Below are experts of layer 2 (counted from 0) of a mixture-of-experts language model. Rows are named router (the router's row for the expert), gate (a neuron's input weights, with its number), up (a neuron's input weights, with its number) and show model dimensions 112-167. Each number is 500 + 50 x the weight over its row's rms, rounded and kept within 0 to 999. Numbers have three digits each.
Before each expert's rows: "gets" lists some tokens that make up at least twice as much of what it gets as of all text. This comes from a sample of Wikipedia text that the model never trained on. Tokens count by the router's weight.

# expert 7
gets: " |", "ian", ")", " with", " population", " were"
router:522509458498559468623415386415466518468563548519563424522485458506599491557458452517509581431551492526539451524445617541423490526530428484488439583401607573506436531439
gate0:465560473476471407531521521473392481482467544508388567551498404542536492585476465489522534548521499525441483500531564484454448436479540537545511518532536474432583559390
up0:445551503491505493527522503535471433540426502509485514454491494505483438547602445511556532441628431576455508416588460519493431460414463514576515424520499489443534561539
gate1:529432530534533514549542497566464452452529513466558446469505498456449496553424432537513586436514530567579473586414524480437370548451504490486511516449626480423458570550
up1:502489502436555482474510411509619529509471547557444433556457412415448459567505465501433415508441506450489533494461565562549562507518400538420488598582524463471459461400
gate2:542531458522484441542551484470412493500560494556625368491529442540468473516564507566498426523552453601482526511384500476547450473534506464446486585435524542523467548521
up2:537527518485538378541419516473311493484604482508514477505507436531419389497531509487515502615482503508498496473399552550443473463483527513490514543492543509603475505468
gate3:464563537526482488462509559491515511559475538541519465429540466563471467485450509474580444434551391433546465420415457599456531469500505508544538499477550516479540585527
up3:511595497364557478437555521512408471534606453542503548612562522481519450475510568476500513503523502478522494439355557507411430519505550457572455503559525494522480548492
gate4:527470562532499521491503462518554482503496528472486475375454398538484582571559435471480483377541468583551486528497518440499492510497491435466483524533455464418554531410
up4:455483421521359508440485540559499556386427479467422512489455554432524452443487460543448464495559543475607537586544352515540565376459474571553435437527469502497450486525
gate5:461555466522523571497487491449495542572552478487510521530545542467385484441479525500497501531540503531479409362574462456525452526514542587480549488493529611458471523554
up5:424474454566489548511492522569491613554493411473398442528556402518397536487439484516562544564476556548559500510535500483510459515484554573466543531462492526519549476507
gate6:493442542555504547471529452503472506497512493476467422481437403397513507522535500565487498581412411557530486514438466540522482578503502458533561514521527452440451456479
up6:454586516578467424533526588427558488411548491511534437442524594480508527528474517510538615449541578546504573507525521465515505560472457556460458507459469500476563613488
gate7:502457530529547474546450396460514381387525504442545502571428551549595485376556496505522436446426546477512500536534524576578518457576481528469461508490360518513424390515
up7:530512568506521492558495507394436391433525520483555537524516476539572526442407565428525527464516464460477478541515556468499503409435437572567481537461480656528572508400
gate8:458407572502536548674464478487464469466504537509505484479523474512494501494541501479451395426484421491498482582451456519480536487488470523520472515480526552475613514537
up8:436497538476542537496520482434552435602482592525476476544435513509546450507524417501450411507462488509428538477471433558570520469541470497583500519492488540429478535520
gate9:414576423477453475444523500544419499460502499550449585462569462413519556482493455521598497530441588552533494634531562485480477539539442487495488402565552482546423522424
up9:422485466515502537546553527586472501458400491455520573511516634517514501376412546471537460387502445453580565514511436562492574407450462460473418536434514446487522476502
gate10:487572504462468422533474524522498463409519412441426488496509489552529499531498477466516548408551536386543476543502592498483466546526386497538445457469544434544502427360
up10:498487499535479556502438438488491463564412533512545494487537465411488437485478461503515491600376483579450549525560461511520431530529542477470534503497452493481474570567
gate11:420614547420448529531549492515413517496579503500490566493546539566506469581459501527540547488466513455428500562486487496399515471468471501486448538539454574569516559495
up11:510404514541518484458536550543551476503470562527527467458453489398540570493581490479427461609443552527496530437481483541570400501501547525522551529465545482484540470480
gate12:539524416459495497476543374557457536526591494476453478460521520545569530450472557571499575531529490605488524520544479477550531611514490519487429520529534560479407433550
up12:533543557502609559538544496443566544442495556537518512565566464485494554540553444471523526592506455470456541418462559504408350561465559547495525571430586475495463503434
gate13:475499434511582429505517498449563482552555542451576486534426442539542443503606586433499524495551477491578515463458499541415526467457467442465429500480568453469386537541
up13:546504501502571403470421501531481397573614484548558522522466543482591440462538536418487541464522480521535500489434446547455528536534508416509446568454564423442346529530
gate14:502413533546473512590558379476489453511508437538352525535523568502449531498506434565533453420536450459546503485425507503569494545597496536496515500501373517598499527541
up14:547502450493596473507466558441501453433515604435589494426393435471530510523586475543452523590443552552461488492497473514469488447537562410556493589427577506460493448547
gate15:464527519529634475508549409555504456533526466528485470541453528514514489477508621440498510510426592561485569491505597499448598477494481529512433515477483555495456483442
up15:499460429466537488465491480487432442426559590523434445489525536579509468548485559459459489493477457573521462525517576478428498471542483477455541473465435563534380515547
gate16:406503418527468404575431532566549559461513558517586463503547506433496476412496512434514504522500498507576494487568535468569569546542542554498509523470508420581496475388
up16:494511571565503521549554370570623542477468384601546490501448549527432437519519555476499536505500502484511553476477467516448398571571494532556537470555538513531466437527
gate17:532570454500492530469425499556451493488515543467545395494487449501458491502451419494494469576491567603612467472470516512471589516484594552517446465527520503472524439537
up17:551459502558477475455556467493396493546487490478479559467598523547486481418545483497523433527563473532473500484489523460481481480491500478534527493433494505522440536483

# expert 19
gets: " |", "\n", ";", " r", " he", ");"
router:500526370551610462520450394436445521511584504435545486458522455566590480609381467497501565446489496588601402521414523500409424522580439500532454550472523547538464513509
gate0:589450495519494510472500495550417461493515432476540493494494416386438518579462443474519528553441460419495529660381476453486585505445453492482510414514483513471519520403
up0:510509411439549568461470527505457449504545486465429458484535370422446429511562444505521499432525429581429478502570455466465438443368483372583611462514629475420549466503
gate1:527464440508502470484565403516460360617519524512462460521407587517456498478524505443462483451492440586504500529513549588530468515541503373429510507546544497510521485529
up1:561495511449605489468494461518473482513343544525495510547439539466584505506573437511502538510575562339436516487422460509439480416505485554488424380462545494553425446530
gate2:461591423525410500456445507475471513537421412405466411466486406502581435504483544478529558558513488458444468513512491501545511479472518584471543553547577519544528509545
up2:562533551606545581475500460539555544636551444591545472466419475526449491590458543471543505500513408541496487553549486466483460512475542478468518524578415536511537473506
gate3:422490499493552480528480517568510492466512502421436521472483418463468460579451481522450471482481494466465534396563540528465321465427530519396426521537528560514447494535
up3:511425539478391569512483458473572550532543457491526519461446459468622495465552441516531547385575584494410513443577567512559544449395479447576565521418481523432567533528
gate4:548560491568438419518543545434482522483442416527544476513578465520525530513515564466540546571557571518477516412503430464443525468447555490503555615464474467557506568440
up4:523431368485500460520467539486486490463506483538537536484564545532552465490471513569538380535561454494450512461540475560537676526479455457437421492483501502530528523571
gate5:518575425563537524511420517530511526537435541597544469489498453573521520509447512575393460489589447501514530449498428489457415523492507416459495546497470426502527496535
up5:480494431582455435565452571544500488487473507477541440434553568481509465477499457503537535502435523609472497440444445510451439503475459526610570519474536471504492508514
gate6:387506509479500455503550531511546558526470503378508482457493559614559427545362539501547483542387527447541443490588537489438489401494505556509527480536452526552485539518
up6:473506464507509469499515489470512549504474573471501537485480575626519499500423588485513471517451466479413461534605494492458530413488514544533502555585462478544523531485
gate7:471473442534476500622527400391545562433443436417472457463470566553525520419458572583579427559466465539501506492525502578551619550584452471441462459560490558488523562435
up7:454456434365444541459515467595490459461490441509441540474577540516474574445452540572546510540435425458500498577460428572595557583623439535520431464579449454431479521407
gate8:449471531568536450576468542520571494462490562438510474532504456492500466482409444491467465534398486581530424556526518496560517566539426525524415471521511513480453389464
up8:534524429483452473488512474477432521532504399542542561487492451489409474532544672431569503467588487517503486478480487471484492505490422432482485519454423437519473559425
gate9:503521490462456469530453435432513461492512530502488542535468597574520573456533614455507493319460457435502566426462474495471407411474503508616459569522505524628513520494
up9:510494544462498492512514595512482481456476555439476488431549549475516424497524493572468553615605581434490518553594521557502522508443539488446558452456458446422520521523
gate10:508384517504548545518486434577547434534554513511522553497492426535497573507534394438470505575485523395437542528509540472579485507431492383534566519518450486553494469443
up10:491435507436516615524443507506554486566519490517472512477424407568566540460572418512521433550406569366393554521529498485580529519453495424496548550479542422514475483464
gate11:495529561506481413542526434537496484550518438501516446481448571558454429527509450368563618451485542625539442539509624505498520412545483523562409514552572573512486551362
up11:548479423557520602510471487457587523480436566499471558518537431497573509454470574581459504611486535397499497445543441487445524546509475367391551491434514480522547470609
gate12:483497525563514551477453492592464539604493464452418509464515395432644521609484482486560562467488560387582454477503520445454445517423512523415397398407507526523466543548
up12:481474470485585521548485575479603564482529584413446477513352553489488522530563481483416488476533492460519475525548501499478422397505521449544397501368497468550494472401
gate13:410489508518490556605423432460464547420458532489495501499500519523462416551490508558439469414584503499548448567434524533548574545564442518406473472437456526531524506464
up13:613616404468482487580577440425473558557526464526542501463408513478542504472450515455572526509568458571512472458536492501440503578505474488454509640524566478468480516531
gate14:413502447482459482510498500420527563434575577416588505493549635528566413495529511584498493466493562450511487566582518476465520401488510546584538533564506480534531509501
up14:571517537570565506488534426452452488560488387533501489513468403491519520569459503428486491487465397565580477520361464520536469595526515555504415562510566559512442507576
gate15:433491533447488476508560472561507563584565593476501534468508460626596424530489493500545504415426440514586422586488526456444494459527497487464393527461498497504439539544
up15:438538416452490493527572560546486590551534550473528544466562508584560517427502529577479493505501407505505446553532486484442598497585475407556450511516460436454496512590
gate16:566473389492543516470485494513406501574450453521524516461565474349465473545379437457492565512470444557500483546421488517477415520520458536432487459476534508458420436418
up16:563512538513518501555457430429529476454464540566596521542466502472499454501524480587490498464455490542517548492481510492568505518558568556449515635505500533499479457429
gate17:496430414535448507488564461475465515464503445467535469492571548431526461432417564537528447574525521533455444499507507512492549559552410443455542473453357451448477507566
up17:383466479490492445483523461506508517551514368596538487451479518549414485432477495451574518461484499600419419464443502496449502497465543503524441612585497494501553562592

# expert 22
gets: ")", ".", " of", "9", " he", " was"
router:554535473527570492592455351449495516496502486462495446522484491507597498591431450502499534454492506556612435511493563513485427515552425482510443545440507565579439520547
gate0:510470418448489577411440556397491500537580528457462495505427509474549486611548603551564527481494428494473498408466475441508567480523504514604502473489572461508605517404
up0:523519467471550540407535445496426435505470552513459461440430581531558458602489535490424570423431553467487507535380476514462569525488517486576490519498559458496486570523
gate1:455574561517582496542522457537488462548481477550516522473469453543529516502572557473391497556505506422493548574528440520459439554537494566570444545546377487471450502473
up1:504451469399506425530524526495476482494493510489512532619459569430573551533481518583503500544477457556505468552576421461469452495532404557509544536469424502498483550513
gate2:520550436482486458480486509478492463508549510473627514382501413507460533488547583539458451496506568493494450547469515507516438445462571503554472494541507574561456503596
up2:471561537548399476466478540554486476478443497479560592503523458466452390485570460522484481545461544365502473439519508425424475498507518541521559460522487482520499535455
gate3:515437515452519492483473460564544496555544467514557379524449497490474604541488553475482492539445415560480537454509508534435494404494535473460517591465564495523469535433
up3:536471543528449492590444465516416454491522483491443569481548593579566533421517427502609458417478466532504487462413500484552493473464505550618578542478459522532548540393
gate4:534551456518487445524451450524475507495484462503573400506464420522456498521539536485498470514528519495530461592495556593505550472478520400481449504473512488557461387454
up4:419475484420485545516413468523466541506449515417439581545524471480511504483465467420522524482541559485400469573541557585457504496550438517517439414492503485462472501451
gate5:527480516553476415586492490483493469469415516439462516460507515459522530487559370509495472436495440513551466497526519448509516602455454555489499565510556504531511506517
up5:554506506536526567573467473600450455439533563520598513522471584479493531438403533484481524434513507576531475575521495531467517488473495512541468446522498479498518505509
gate6:475453491411583486566518522465479513461495568525470514491469527482534544441490478562493449481504517538467557483509503515438458524512471553562538474443641438512629552482
up6:566478504539504451508579510500503590483488451559493524533551598484565519439477471503524453509505493549625518477459485479559524471437448475417461548460441392525510495580
gate7:424566512465475433487531457490492525551528423453500584475498541528530494509532546500648509411619425477600423478441507494525537435450561485532491498449530459526570459433
up7:459534472464507589503486478470522543440631541445598479442515400431512463503461537423563502614517456482394550493607557465547487460434520435460611519492497499529526633502
gate8:513556483462510491473438496443488461541397515475387491523521505517497487494482595466577487526501527543578556554452505496463540619473535415518516477502587526413539514468
up8:508482505516503490529511586585452506459594413461586530440524598496507506532503539442455487446501557550497536581467477496464600420480455518410377474547502503552482469440
gate9:399470440503465405570565493326504541418446472562505433442547513576510487498513577548515462443606490537553501550395561543465600471555435446466471511498459450599617607436
up9:485465480424425513489457458587569530531488563427489469581573424460474567480560465575411519430627543494534474474490433521551492390454538567444539408508503488462502535635
gate10:536541457516525578471453489499507457520472525543481489594498561537452488502507526497541558584522387536529376496449587445389479493562499412448498474596520578543534512487
up10:545472579563521514585506433437474514452383438509398553497604539531491472540335471437476522493518364504507427505520583439503506511550467541458520530442445530561568491458
gate11:567495556496562488498517461464501446561581476532553473504454475487583465572471469494522496461479519526497436497426495461459474554539430530509449568471623501548503569459
up11:508543473483480452518543520512540522516503557492497518374433450482507446562537517531492519468426480439505530481442472477519438500442527529509498482479471537490564510454
gate12:531609488451430435487440564554508527518454466507608559514467489430521487520390523430506516540483463513538535467589493453515437436535516543531523474536482437425458546572
up12:479554583470471565596550434557573563527456420542570511553532518450463455369511552403481499435493450535546493438589563484457483524544445583492524484478456545536444413540
gate13:514457535453558577447570549445428415470612543543569491553446480401520547421463517446490558548510472525479513476581401478433517585459516486530396557506603545471466502488
up13:476537424504424450499428470470503488434447524492561529439455556480512527538452514437501564518555504474411488457500504509550475504450473493642478418499459476580524549435
gate14:586464505567481516464570451431439477525478493585478519502583545639485510491448539420620498563557545544452450574503561482477444519533504482452555547426481533429552502451
up14:419522574486482474585521574477581562577464462503536463562558455534472536527495521528501482526548508437427540538473527439504556553570490511494524524440529462588579442432
gate15:558435415422505529451448527433448463467432549545414544508478495503492604562530538540473530550510514531515471483447597531477491557514435477511425535553558576512542449390
up15:435539532547499518522463526464478496497448543529521465527566501544589560496541430513525491541511438466448526545456484589508501477465393449532488588473490546552505558472
gate16:499488461392508507551447519427585569531497521564408428555499495477565492547484452597504478509586482500584491489577474534507539512523465423478518504454572490514532563507
up16:539523504556537466528526520493453415534509466516490481518520537570481490499407456495587483541442412590584496537442513496413511487571442508414402406482532525547585455473
gate17:490558469532471563535499414488519572446468438490422468511575428446476398517428485529616513430547499540451426524522508467486460500437439510502389525510457527532530433599
up17:486553502488419455492398479477558503536455497405437408470486512464462532489531540492544562498555505544453532439501545581543476507427502490498580484446473474522444552562

# expert 39
gets: ".", ",", " of", "al", "ad", "ant"
router:557570455483616517540436428453484425524480542492514468529485496538534487510412443473483557505601534555554434489429548512391397523541398526548427554460558518550403530472
gate0:455573562569554529510472454427493457504511552492452542601465527445541476487446457488534550548500532550489442419515495599415455453513474530499503484500423491484534431538
up0:524517474468485438550541487543532537554506512467553534500506410568475517400485520457512435524576451482487553511465532542582501467455505493555576472544615529495430524564
gate1:575554465608487580507506424492497524580475385485541502450447449503454475493507440516510476598528473529488492457458443516448497467509530493525518466533453500503503484560
up1:405475548637518502504517499558485503538494523421554552387432467460473577547457457477529536623462552469395411519571426508451507455479535508444481487519384467453493453492
gate2:505555494542459497524488511497425526448453594475518468583474485414475549496569483481430522561504486587510467453514480459529468529451480529439489566470550474518542456569
up2:404522505493471531556489473494519545504515529498455509476527411445446444432470467480464579538503487489427503485498446586570491443463582569511537466488497502547521529572
gate3:458510535353529591505447439438446517543474568553478497485512568556515505496555504524479556501530468530515538530540484510500466544550471499495454426539487517559500351458
up3:576523525419434400482475536494496540545539475457497530519549435517505505560531494534422489479533484476529549435478392440540484511403483471489677449500501452549508545535
gate4:548546432556484459487511502590506435491444548475453516522520457414488468527452477515509432491527508384455450436437451503424441490584473518533534504516448505516488543478
up4:440471502476485494545552470441413477508537460525445499496524526498544473506494491507526592605534501582480525530584604570556507467393509479598519449491571510477489469554
gate5:475599477572515489529610516502561431483548502521506539490515434528558553492611443463559404496530536561459473628468516502460579508534515464465457489515497506534385513479
up5:487515484613538499463432476547470440550483403505593460528512468508560539557494454534509549571473468571536506525540519549500493508447549523508384528565416497550508581436
gate6:474519476416518427550494576507563456565409544396421478481535474517534387445472436584520558514432461499463481506556484540481483639452498537430538454514514456474439420462
up6:438572482391471525442502497449525598485506469599469468408449466589469550474508494583511458463483529552556486468541617480500517500513518533552473513459532528539505471444
gate7:467458496521484445492582465394541473490460589472568490492462537494561496480548468639397482481504508517605440468493419488512534470495521560502453529444484478461562463531
up7:648479457451476435480521520423483474531462573399516510546517512576561462508536474563488519525503479528545500464554511491552545486458492526568545565456565439498485554594
gate8:442509530510481449488487454450562643626520522562407518484506509513522513502371431545611490518451551570491448500452550474461494537509556514482499477453509508506507535432
up8:578445467490530434511533448532537489478483499425506564500495437400509497523545492524476427523453473511588546557532592485506544522531499436527499425608449492428455492473
gate9:538510476492509514446495528493495509626579581502444496538465492445489494518539450525537583530530421492465445526611454488501436522549503498588509490512516528474492452585
up9:427451478604462532429638493435516506514528562456593515493458459398492502545535532604434535501496462512525431441547465490531535491528505583481485593471478496503589521522
gate10:429548431546601469507574508485475409498616565473525469454567454508543521528490535605494513465498514464477434527493473580460563511457444515441487483438526541530502522485
up10:542498558450569490526534529414491385544552448470516562537480462533484517548517521492507575465560547512509445472503444532466547514524491440490474427462472471572567509458
gate11:466507475443509472502400474510543459535521535469563523547585519486509498454451530445599489541500531513413583549438553520552438579561441472452461513577518587472352525464
up11:542465502490508396559454469471526438550487583450502436461514533520515559547465519504448488509495575446463497500452414571495559413471492546409568492530485522346437489436
gate12:564535522389569468498537533468531501550489447465501469469582480551552543521424480435526636490579443527560475492440617493413481484530424472425485524527455524511496492465
up12:494569559430526459504509558522425465452481464438507512515498454536511468433493396538443517501484572491579533508451492527486610440520520470481483409485456520502429436458
gate13:560494569436517427531557471499462585476518531519425457459492549474495552568434448525478462526551513485532552461461480552456388612489524483566504475463477530510485442568
up13:516558523497423453383543491459432519442541487483497544475560554440533488452530493547502452513548568496491530411459581495431537486481492474404493511595585438531527591514
gate14:542457482423492452518436538516500512512487583515498509519478512513533498476498448482505534517484650465468507535496487488459480478446486558527571549522553544476380420449
up14:532508505428471621483488563443534587581581475544514510528475541489534493483594484476433599444552491477452559525509523402606477559459514579552516540456499524529518490531
gate15:517534461582459432590570522453545496555547542554532486520476527448567508528533443506476473513482550460497520569432488536468442531490520582584416520560539527464454529541
up15:523495522602460412459520497547423547592535429602497506620484513564508499502411446513492500407489589505574487425468444516472550533463429531478476424530488466508498535480
gate16:447529483450551543535525505447408449516457530526496513512442538561548492482432393408577581434560548464575493451500596569567475434556462479479528428567564428507484457508
up16:402559471573473609443476450500522460544509570594584548463542446568497492460485546467503551519547401455515491466587441539596510482510524433467558538586516545487560497471
gate17:479612526408542457598490478534459480517529575536525504540472541544550539542396468542469523504477507528646514541581446547489541516540433472538424435529515497427380495415
up17:418515565488459587565436504539495553515480524498570491476428577511526575450398507574492469572455446552558463545612399539531527476479520469569499509559506455463445516418

# expert 45
gets: " |", " in", " with", "===", " for", " his"
router:533552453534573446552480437446474480481544462480539472504494463499611486567410476560500534440551543520644410521513501517429430550628468577484506538444540473592479487495
gate0:576527503445617473487477375613449412473489578497535502503473441571519495514482503485490545585506464413554544519503491540464469632489518524507451486486592545515407438488
up0:442446535420473459464465541478577485554559483440565476493520415496556442413501488539436626561497518535507434436488515558553519543598500517571504557388486457541509505524
gate1:557515473488470540455510512442448594476496568461617526491470483441509505502461466523451456568587397552510608550487419397540434472483455462428458456536463468478554460428
up1:525471538483413461498510513459503544531459496434499524521336456430515450500431486405520409520560421559516525495542452418483530460474456508518544515504504427465455499515
gate2:532487503493567431569478458451503369589574503429553485484505520522481548479484596515563483506521509538478486454531552466424458508518496454568508558482480567544451469499
up2:419441496479466523531511513422509486540529453516548500502545494548522436420541551517526521509451515552470419515477545446495501497487557561466487505482516536466472558457
gate3:604570433447504544577526450548553455486550486488481502507469509474539569456453500594555576508597366527405471580536415478507469499414446465513518467495472448443583435605
up3:486465453431441492537493451545491545413454472480430525526413609484458523438514542625444479532585508495477476524489426524490546518558501473447440449556410433498538389592
gate4:518534477507351530449528496477529483477551504430529533534560527428455518528536516542463504468421508453450465515484491427442489545547502384460474542647447512339550460474
up4:518372458458425514474549505555550542472443500459408514435449523446488508497582512466423565488471454497476509503561469549541505543468491531502487490532428537526438463645
gate5:484530479502586432502518522482504504476509418459627491449445456504566471520491524458460474557420497436537549457410561489532476536526511596467572558443464533526559539457
up5:484446536427557426556507491513450501474492485557466507380396458425484566562511530497548435405521643473557420535485541454558524458578478531574483492466534507566494556510
gate6:505482500484447487460505548464499504483492536503442517519459513382482506497507423492472545572419588482428506577602463550445529518446460466498512458505499545481457461434
up6:493426412498494510500438442513538565465489397468549446522407427473531569441479484536545396464561522531516396499516482505555453501461470512496438575524571471502509456551
gate7:593483427474577484554492504463568519587472498472455368445457585515551505524457480490450445440479485501552455523430552495452530495499446472571466440533581481479492533589
up7:567558522548503546470531492498470588417549367612441478539532525514472421452429504493524448423407484491476507452464442550595541552501482466487507559487432478510501457539
gate8:504452478416485471525507480499527441463538538418478477513475538555498435490496423574462556484507465455595503492501570527513541490507507532513528546622527498554484559466
up8:509568521551515315524530465480543510537482485513490521496557479483495566518470622498461426419497573479447366596423431468495506458544466538554497528446456493464510404518
gate9:466545478475437549518412465451495554591513457526580450508555585535468551529460480409496544401480457489487446422522495463532497449511519453509508529494524528505467444493
up9:514475436505566540484476520479494506507449467594587477499470541601531509455420473452475496489563525471516489455489445469539488486454506417586493609526403456479405428505
gate10:487526488465497507453555559483541410472486524460495443514537501532455495669429431574525522489473530456488489524439482486564491431487497422397564468444462488490498558432
up10:575410497471572432473525486516398448584490497463490500476498504559486435575466518450481503541519506485470467505443485529389535386593446600520460488383465447511541531594
gate11:511440524504601514569513492484433479502448620539527436447489458560506450544538508515451490505515517459527419429460554488512501528552490442542535549528586532434505542455
up11:458475398502449530452512563520509511522561497545529482551470509442446576573516520549508611579577615492490444506545517422429459648475477522438512532484565549421549555469
gate12:507539556556532474600518480529577525542550378530467516592500557401474519568468459516592568485621477522588484436489459466410463567528496488548465550491585503492517508527
up12:515488434454500613482538459486567532487600530531510428406530485521530532548505502434535462629504533501472537475486503496569497452367509606437499525460530526486544536495
gate13:533545486510450480491487495439403486579479452513478467543492526530462504538504544541661549481505601471514453493429483447511525535479508488512568564439487528573514489488
up13:444455478532622485450472384572499377562546462433478476535514521530514415552449494524530480449463502524542531511517514451465492512586445525547521556512421570520485498444
gate14:491534467505496468565512527559432475495605456482524466506468517561460430526416505441484480476529467508457480592364506544537493537450510515424477550478557502513472500380
up14:540583527510521532500523475473484539517577383528531500533500457445508447526437530520468497563528489527467446589417526555529503534476484512390454493537615473441472581494
gate15:495501538433538416488427479494448421508504491470436513508563554461558501464494536484478526519538562504497436587540538514554443500458496513536495465540489544491526506457
up15:436564488491477431466433495545426402585491555521442538537489450537485515566445472557525557396444545416601453486455514528500512497470574501532588460595491456511478601558
gate16:477488404585525511537559519451549576521371495520481473481566473524516510505597539553532481460421494486510476640492533488482498452489474489476465629503469529494492500601
up16:474499500500471446634450519538483539566480440400530443528540475537473564498495496522499456534372436412447545608574483400516499397556495490588532620576537491435488534500
gate17:476534500506507511529447432522526523415430479410531481529418488451478507438585487432564630468458482534518443480556440473529514459553478462446527512502478524533350538592
up17:397499491499455548520556579506536560515447432497482575564468455516562489467461500482529517470517447460507469447474550546559531367552485420522569498564460476585504440436

# expert 43
gets: " |", " by", "|", " +", " for", " to"
router:557452472539550505589420388391455454503516501478494400529553506513571509635410432531443567447553486516509430513438584501472427531617413488554495513441542548582458510466
gate0:518423546495424533451527455464515486699460405564474441456449524490544448446470438516498442459601472506486475482471460536567553540488501455571560537481424489464588525463
up0:483543546489543509576520535538523359505510543427574522491437531453566460531568507467530505431583489450475439417511499510437501561550517433507541448442547556539489412524
gate1:547416509500511517515525495487382443423517486579477560594569489505517504545502521562497442504495552428488479498455522476526398500450441521493577490554519486533518447497
up1:505442481532523483509556578502514384527545417493408503495488508511513492514511457415530409561506470469428569575457561466483435521420443416405542521449469446462442639400
gate2:530563478517492439545525529532530583530452504482565419491435482516467543543409469556435603568589478510462468473455608498458528508538516431529491538559442487534519466531
up2:540472455500516477494426482478455412372538511499499605508468524533511410527557544477557411512470536474538447535395476498438432516477478476400548391416542554424464445507
gate3:464460418552529492523617442492538528510538565566445545450484507496537505517525509483453459447497521504552451522525503514541492502547552428551556523505552517590595541583
up3:479436476532491475501510502486507516434540512504530494466462520496525494494567597449461496444500422441504552506505545559527512433525472458556541548530498608490540544473
gate4:581512479407553410456524434416526491578453495504392581374531460514507622489470492493591458450580550546471441549453517526470468558509419650490509461456525515472515360384
up4:453477547517461516528471536517459401419517501519575478526410580483517430574466519573433475515449457484553516505566498538539566436524524362482502551608461481566490600560
gate5:530589510527558422448538570475480433561632565541496501490525409478474474526568424439415512522496509472482477449514563463482461488455523594536459482477470581507528526447
up5:568511470566523426568459538539579497564489507507529448610461517507483516455464377465424503524564535434415438453456572487512428467508544521536551561432390492446406563483
gate6:562474476513505600525505523435429564546551490470375383473418506521560461416409474475529462472473467481505497557546539550532590431506486464477480433471442550479560563542
up6:352543502429488543389500484554573475475477478545535553494507530503450498455569465510465560470534551556541503459492425456493432626453521490545459565563517484500435412463
gate7:520522508423538466553532546539496422510446442465382516524510449569570476475504458512577467437501520524447471534511625503524504520525482476496527569474519392479485565454
up7:532539492448453591458509537655495338439479507474470515520519465534557498413504466526556489469497544485458509543434569553482413540448465482518491510445520474572465524483
gate8:460501475517511564510532375525423449411606449371455549448491523485563509444524548483539540440465472464529498528525476434527508429532462586402440426509445556625422532526
up8:538473521523435506450523437524431392576538411508538473459522556524465547538539471559520632467477480524526513382478423475512424388504522566466516506590391495568493478542
gate9:596536395467511542551563529478497562567450567596466440457464494601491546526452500518463456453462481496465426519549467490440466501540489473546542433476414480462509523512
up9:487474536451510516439477545519537477466494512496513521510517542520554475549510447533499448418544509506453538503420479561554394466404477378575473555483533528534573538486
gate10:481439458490499470457465523479571427538451445529436516539480490575541454573432512564488530523514484522516529528492535490577595560610410456507526495395496481588515461423
up10:427466516499566435429481480525510381481480537467532594563500504506486493504533529607580487639533566498593507581440439517516531431573413529604521484562501479407533497402
gate11:448429528533531509551493504453452486424606608435485446453530500457540461512484492504478511458562456495553521475478545586455498447558504488553506447417562541539521599452
up11:554560413530535392439444462554463484560386420485447557468402377485499535495506497436559427551446471632481512574473515467560564485478489568465463573637522469480563452441
gate12:508532473445504514593486519517413473514436543493523552397470447568560503514509560463543480504520442527482526563587459434524471526551422603567489529544565470517470432511
up12:482462507527473545533549523440442424509421584517548525425553518482519547583448529508461540499471401476579493517493468477509506476546476649492530486552537451529555446549
gate13:570500569484488593504491472497511509483563466561497473426444498616464504446578567466497474460533485524512466441599451498513410530493448382487464451441506549543426502499
up13:455434517491441634523538441464544536496569563487451533549450492584481516516556536526479530539534455511479445502607546484536405529520464458547429457514524548578438580545
gate14:432501531566517523469430540453547472464517502501503515552505467473537474560489436523551571463483486472512488437365405498490564602514535502562447628494620543537426535490
up14:471560516550502541533500453455484475543535401539500589567528469591440517538477452567500555459534532502551488445416494462504558575491544469471445500580545545581465420556
gate15:488491581490539566460495516473541413476478455524451499621451515596445487481554580446497575503525474468526537436450514436565482622505570570531555633492584428470532574451
up15:569460524558433500427566480534550439593481411510476478416465512465467527568603483605510519536478450550546509426561403474569468554522570514497500561543489398513587524437
gate16:549546490417552487431570501444598536499453494472427538413568502520487435437442445543469439578500524591478481532509539443498445454523466593522514562432470574503524475482
up16:495525523523471524566510540486443559422462429572484469446543493470467533513534590494523443417498459562480491557457499426466484461510528438537515527522566557522553441506
gate17:522427480558490565427507390487581516520479488424489397389409411506497518601534505533461457540455496477516464511500506508565475583481532507441528532490574531466490620492
up17:530537479473537410499555461476455456500522466511474576506432641652517463514538549460487484446495578512573465477430436459501454530490536519554497467521511491473439507595